Experts of a small language model: 14 layers.
Below are experts of layer 7 (counted from 0) of a mixture-of-experts language model. Rows are named router (the router's row for the expert), gate (a neuron's input weights, with its number), up (a neuron's input weights, with its number) and show model dimensions 192-383. Each number is 128 + 32 x the weight over its row's rms, rounded and kept within 0 to 255. Numbers have three digits each.
After each expert's rows: "gets" lists some tokens that make up at least twice as much of what it gets as of all text. This comes from a sample of Wikipedia text that the model never trained on. Tokens count by the router's weight.

# expert 79
router:091139183099138143109149111139222137174066124058161081121126102148162128179134144093176093110093108105176156100183125069125165174105143121105098130116106142106123126167119073133136100122132125109085121087107096122093195152159044190144058152148106219123141144174153111134127127136131125169103176167138084062134111100116119138164104161103064144108116157134119121139165118121165124131177168163142113147153177078144137154095128138158136149091097115167088147054061136089108138175153130136140165088099145176133195165154042100105147097139118100150111074138176137180085137134112129110
gate0:099144070126092149121115082182099136134095130067205124115142091119083085109141117131169151139159150156137116164092121138106170108158116126085135117162081124071126139096118099077153131109118068110169095178126133151206122127081124122097092125150106150146159142135176107121160099083105099150109040093139109094062131112125113116074130115181140117152099147195129106072194115108095132149116133151098149129181190137153120180139062139157112122110164175183090141134096101159107176128102132168136145062134147141151181087093105120125122114103149153182094136160159080102137112190123143180
up0:122077142127122100107118084152106142124142159116075146122084100114155116158104080149136162118200100078140157108179111166190122099134116129112117101103134106121180109143135108183060113075158108136079110116150119143100096146138099180169165161111133125161176134202120109190098150197178164172146150166146135118139118108115134073095160101162153143145102099149161114124117102111090147092110141122077103132105112096147101158138117194137120092129090145082165096106152138103211090107127161124083164106187140101137139164111165105112121130104147100093129122104097179099115091140174073068
gets: "s", " In", "es", " not", " The", " A"

# expert 44
router:155139153117137123107142148196116113112102171107177131154130106131075118115130129134166117134134117119104090096033217103112121133091092158149181130142120094140089091159117111117105120135131111151093137133086133092119153157096150144158145160105222110160227070100156123126074118196204094127150093131121164099139145114084133187109179145130117160080162137141110126115118100109165060136103127089136076105057115129149181111097102137093196127056072136178113168113140160167160114071078095064079150076156101144081156103175115136160129132093136154109111155071156151106168105148146119128
gate0:081166118119124145135120118132092134113078144094188124108152093131098117112128143116153109096165136148160114198084117077109169149150118120119092115122106142137165077100095087117116173189099064075135104095171164119181128152130106077120094134190120104161194103143127114152126137108111105156107104113126133082073128202163107131091135122130083113139137104216131133106136067107138073133148115133081152108137150113143132098135131149108122126144090133123106148222133118126080166125088147149119088056161148170106169106082172116161133103145108136112145150153187126079131132184141152157
up0:090098151158096112115086111125089167151108146100097109128099159091138112156114116183146196160164134112156085131149119123158163082105131144140085034080174122075128066124110122146096152130191056109234151181181159107137141150100069153133096125160133134149126110116204098127132110165154144151097157115146155113177127123141106073114124122148142201129116090136131106155127132099084149141101159109091116084107128174120056144133110117213155115124133134079190122153149162126174118056136161153110151146186159100161174128130192107137113113078114179098126115164111144167181066136166156065
gets: " | ", " |  |", " University", " ", " United", " / "

# expert 60
router:104112073110114133098098103170085132133114141158140096126139133137142124098100119111160181088150161070059166124111143134084084143118128080152078131114028184142124149131141163077100149131142138132073102164028085133078097106129099087049126143156064120146122186109095177151143095122096088120142079101090143138082152145138122156126115131138131108127111126121141129075174128114176147118134177138136134169166096104172099144065100111042121118048171134122128143062117126102169167121098085121061076157128173129134144115174053132139103108127113136179130101115118112088073151123090167140
gate0:152123118119112129117090082124116094118135138088184188125171135091124131131115149128192161139130123053131084243094148194088146163144110143110168073095104113094109065125085096085149168153082099133129190160115127149141136148145095139140102102255077111165104097141111121096194140137126016132129067125098134116143148132184148126153132103169120137145128070140166188044123101104089087150157116126074146113152129097131166128081146155132135131162125151113115112171145096083117163127145123151136113112116133160124178106123091137148130127183112144149093120167142155080151122143081121091
up0:117119152137095097072153106128080132093143174124094100137073146125159092181090124186138175146142101189133131057151131120196188136144083122181106090130200140109195149125124142167111129158139131132158074079142122095127164113119072133176142154110126086141100135140158125121128157133152197154170158109133105090106123110092139128125132189144185169166135132160156068164152098110108164106091143098095071100103127138139076149190184187141176123174089117090166169133072172173168159088130149122129157136163125109201132133112185142140131087103145133107135118107086155157116067127210141058
gets: "19", "20", "17", ",", "21", "16"

# expert 78
router:151085177124142093181109120139073132100084160147157142123139134221093096108175104131151142119121204127144092122103125135106154137173128134085111166160126116206112136112149171096116188175166139058052151084121174090131141124090132144105115160171169090098156126085191087111123105133116157094155192060097174126104140163149122151116115151133106146107088091164116110089123090084135080129092113153087133137091142112125117108145126150120171098100117101115119140104203111157171133166095161097086077114128134149106166096185151144125114116193131177093090104154144155098142092129135114073
gate0:145171129122146125130089124160117102137125137090168159134166075118155069120135092125155121148136122068135111146063110130128182123094142142148108135189128158080088115130084084053127179108137099106087122202154179136178115148110118110138065117198123112165180135174159107162149094097156102071123070168116113123068136182175138087091102087180113096152094132164125132080108153113141139146130142120053144098186093128136114115136111097150136142120131129176109144155135092149179151081128147170127115093133139160103175098097141140113112073139103199173074131154206138110089101154083157149
up0:088127142176138136140148099194085067110081142157098166092086146162107147166079152184134161097183159151153097122173123109129139118130093140144139075081147082113205075092156119165061078134127102105153139108167138133158126145113111097089135101096086135148135110125134107147108111162168126180125142113147121098152116075136127123139207075125134168111132073135131073153085079125091146135111152141070112117105151129140098111167184188127126103161164111080146185123132127139123157104096088143161097180149154046175172109118134132185157121131185112118164143131121132140203134116228095083
gets: " ", "R", "A", "T", "E", "h"

# expert 66
router:104094134127183140157109154182221113145141124183138101146105141137095083173130159094153106121160118134187151105226083108173137191138145162125170121079152150125150114205086079172169102176193213125110109098166115128119109105164211156130183119152127086119096114099091079169122165147079172121136096108154085130119098120140079090136120150124160085108114104074120104147102151170151136152172154163120125153100166190093126074210165133078078129151144137165127138128088143122157127160096114171147152145138129042118018164164094142142186147101110151160150154145142135222106111140114112142
gate0:144183115152073126121096145174089173110053143140195146126113110121155093092109137175144127102172126075137109208060116149152146119144194138107126098150128135148074114122093089038142145181073096133151140182132157144146131109113140126132141096155084139153093079149173149150182121098096141134118067118154059121077113157138138118134133141151104136140083138157119161110122113088151026143102130187100073151146142098154092129172110093143134080154130116126189108142141108136133178117091155148113121128122134162135201066114135114148087084194157157142144142154172077086098100141106151142
up0:118040164142139124129113120107060095122135162110130162144110115109085107140158116100170121151145111116139132118158099121130077103153101117150071090095132117106167105122095155135093119067099120145138103077132116113156162162135100103133089166072106139133142145160137128160109131168144169176154150121135184098114134109079112120122152127105136182134171069185191094143146140166081226076122190118166160124122103108077122128143120187143103129158108164079118107058166153143153112050100130130140108098117141092167141118086138155132106145097123167081139126122086185134178161174164107090
gets: " that", " of", " which", " that the", " who", ", which"

# expert 21
router:209158195168117148121127150098220162142139127152123233073142173147081149139116130126128144124196143192161091152117134124121130110158098127119085124122120107137081092103124137222118181129130124128132109110122089153086141171107128119157130105116127158090118095147125123126115139148192173148128201094055129140109116169099158112101127075117070135126164118139143088155080115094102091106077119176141136122117050122103141127170128105129060096140146154171109122112192120141135171049196139081079176119110134150176089102147136139093177121111111167118121106144155148098165124130175082148
gate0:129194130155109134119102135154115153090103183115151164079160122090144106088117089146160140136149120096118131143134063136125135098149103153124091120139087097063098138099052107084134134179084099170098131158141135148206117116083116084130139116199105105145166101156116123135112154102074065131135131133125143111095134182104111139118121106189117115168101094157135121046109190108146081135134164173107121113152197114144118139134094122108098105117132123144111117173149103140100161100134156150032159090134129134109193065098099108147157099158106140125155095170191122081058087146104106134
up0:118105154157105094075129101165073134182149129115146106110079149078105103152123100143168131127146108080145116090170142143168150101133152141152158042099149130107148162108152131178091121125154154127107146134146115112127154145089135176110176171140129112165145184103068142161133171143139160122120163122158147106121123114124124087105147117169167165153136093133133091180138096103101208171121139077145110089109150127121091153177162168173179109155147112111140144093163190174165129114122116135163132105128168060111179134102189137145096119094149129142151097119134157139156127166242122089
gets: "k", "v", "r", "an", "i", "ur"

# expert 31
router:106086130112123130117113130113123130087116108116083098103152135162159152101097149088136170166158151110134147153065116107134097091152089120145138135145086104123113054115161154111127129103164138127124130086110111101097120088148150163075138152134121093140114128108152126126147141146112125110131110061103089123120119149136139159170147104147138111136133124147142120094162166111134094114038138133129073107180066080118182086118116139147204113099133121139155128109115139097155138144106066096056093123145099142144098078153141118140120159110094095166096181099113139092128132129149223114
gate0:159145142146123123158118136102064142155135144088163169095117144068108066094142095133166140102126136106196143174123124132158148142137097170115190141131062134066137081110074098073153105128098099106168152164155144117203152102112108110176102121205126077150118155132150111166190153147099061067134103083076152112129109132136149102068156135123112124169106130156152134102123155136158122174139140186107174128144114112131167115117089152141107137114146111174087160149107123111131179137123132138066151092146144174137166084115107184088093160154149127127113113143151139107124115184152146140
up0:120079106150142085117168136177134089093089151143113120139126085100196121165133116186157167126113080074151085115181111144136152107146112086175081121118200101076201106143157107185092186125074132137113086089176108085117149105128121108097098188104118100156125135133180121130112132139118149163150188166180189121132142111079115129098125107161136143164117132132114122183137069133112167076124129113102141075087104123140100151138169160209179103143135124051147167069123124160120101070103130152109166118127154111149141126106121104118136102089086159111144085132110163134185078116192096094
gets: "\n", "18", "21", "16", "25", "17"

# expert 74
router:146136108103183189128108134101127153129106092097097105108122187169107156107113131100127132095131150158132120131103152113172131159171086113109119106161075125168132137163136146140127111153087118151118154171090117092077104101104073139152134107063094078138179153106125152125178049126124099128149119073090181114145132175136160161132134208159138116158145129123139089082166102147170079105136173101066119101134031072115136100135107098165098102138176190183104120129159130132093154087176129134048141138111132148133103131117143177101098094161118194186109124101091145129177152108128077098
gate0:164222121157149138092117105154123128120110128109151184138126130124072073083129161146185153198125156065174123254094136142110155134132120176090132117143106150148142146111092131077154147179093068089154149163098174118160137145099078114148148161182113091169115170124153173119157094119048084083117072128134137165118087178113121092128189123141098123117083152130093128149179116091140094166118195148131163108175119096161161107158102137131118103122104186163126185156197078126129142106106156152074137097168157178173162105156179096107096121160174118095147139137177064129120123187130149156
up0:123059088122135094135086084096090147117107130150143101146115161119135092184134101178138140041105109153130134044175124122147154112154108080147101094104161110100155093093154084198075126093170159118148115123177121137140162131152130121119100122121163121132134096171098085172135111156168172183136178093159142102134173003150148113122142111124117181136131102144144090160100056145095157093129120136134092096115157173125117147168155201134174129159128123060168128107136178164124114062144133152181132129115144092121166092082108123154150105100149121126122135142094124125150094105170136088
gets: " | ", " |", " League", " |  |", "; ", " Cup"

# expert 36
router:180122093204175108124136088112158235101152065178147129118139148161135112105116140147088181071073149117102144091143064161058066184125137125090161116061128103157100158138137034166092097159149153119121126122126147126118132134171120168112180167143109133151119122077117128164171142118155095126130143160125147123140132123119080118170093116126134074134148068088099092146120173148167105106184126137178138171146103140096120088153133144089075141121140156168106122126126087127095127198103120123163126197080132201064073116196137148104175099153118153154173140132153114131132144121093104128
gate0:109153122184125127155113138133091113076083134118177194134110133063118135061161165150136113143160135082121056187114102167103163097109062120126162145153125087062084122090034156083142137112124135081150119155174143185183128142106112117157113097186114134177193120176144123153152123127123100113119147075159122112086142115161075091124139130162133142125093122184121176041094112156145108099097157164112087151146119123153177145122138145125126088107157136148126178189168069147096171115070171149097165086170135102113198093132111138172138060126068148115141089181169108072093124167139176162
up0:100108125203084114090115094141067148182159185114128125162172117178175132148078123126156116041149117139158158067159118126209106147188166172092074089105120188084194134100152093094089132091143117145149147120102143069136163139101137128172144198131120095132130108134171121146106126146136125191139125122102202130109114169104154118110121088154114126126129102118153063169104104122084211129149129117101200094143120131134088138129092160198128153154096127113171147072150175097119106100192164140161164159122179103129133110087169152100065164096166172169105140147114131114157110111144111122
gets: " and", ",", ", and", " or", " and the", ", but"

# expert 88
router:164143159069079147124189099163194095145152153096129095126109059141130170139086072170131191141135078136091182150101100101107112107179084125158119093115139175129067154136117146142147126127105121106142101124109168141095112154078091049098097125143147178071086127176137215036140122083103102157109101145089139189119124083102146181211107160165094138153149134093115075138122159112120083114098156128123092159131086132140143160118136169124177083166062148119077120121161138101113121067167108077135119112099151178143082135132113115159119228121163082162085102144135133082110128107100128130
gate0:114180107167100140157117105130103120071069083126188170098105116089137068090112113114151182100153166133152112217156134178133164125162133184071125114171121112049117090101116142117138168112084066127135108173111139125173106122097120085134121111202117124159135092176183097162121130129115072087133111136150149130088153136158094107102131140129106163144116119118162116085147149117153078113113139135095148131183138143196122155143111116165120110144118155117122168166138114162126183073099147130113166059109135185141189060086123123138135099127141153158107109142198124074085123147154075134
up0:127063169126156086138116148143095083130150169083061149153108077150172138189130154164129122123133130084137122099130122137127091145115157127194093107150175126135126138105148112189106169102171096171130127115106132134069128077137145160099142170075094112159154145157182115137122060117180135124134134104142159153169115094075092109130137134135182153112129093137083136190100106121088167126148118101066105084109122106107088109180139137163139134141125120078147072138152177166176132104093121185105126129154183083143192162085113111101115111119131066154131121127125148169155130110153136098
gets: "ing", "ation", "ain", "ling", " power", "ian"

# expert 63
router:110158134121119149135111118158141153077125122106119106165119206129069131172120056054107150174118099123120164131156125159126131147135175113122041079058111146149110178111138087130165121075162139132139165109152133130134131131159140168142131144136116064154079129085199113133137090147096067128059112113122136107146114115132137080124127134181116117118119102091091095123129134179152168128158160148134177125122128100133100132223135132101114160125121161099063120121106117182123132189101094145146077212105141155101074124196091156165148122103090122119171108080132125162101177110116135170
gate0:155172116183107086130062102142070091139125137119199175101105113102124083052142113166157093150168137119186106200094105172097180133083083147161134134141160116043087088092053120061146161115089132147107139196182106099161122131112110143160074121192108128150133142155113112126101153109087118106123102074113094084137127067128110106083140108155142103123102102126161153084147111124105131124083115121172061123183164090179122126129130137131115076117168155151099186174136132085086169095117171163134189143096135148129183077123154157158152118120142175103139109172149126095152109156109190145
up0:076064124091132160099159152163100168096082135107075166130107115095132137180144169115148175084135074111166121089141134097199143124153136140101111059175107127161223103129149113199082115098153104144176110118142186137138170119113116133106162197077130110164111136151154124150138088136137103090164159089170216134111153158103145090121130134158148172133104152178164123203127167140114133091137134092107131130075094141135125117206141144187131124192090092065152108078155193193160141093090127122100089070172179080153142153072126118136114097090134087100092144138103161144104118126229111105
gets: ",", ")", "),", "s,", ", the", " that"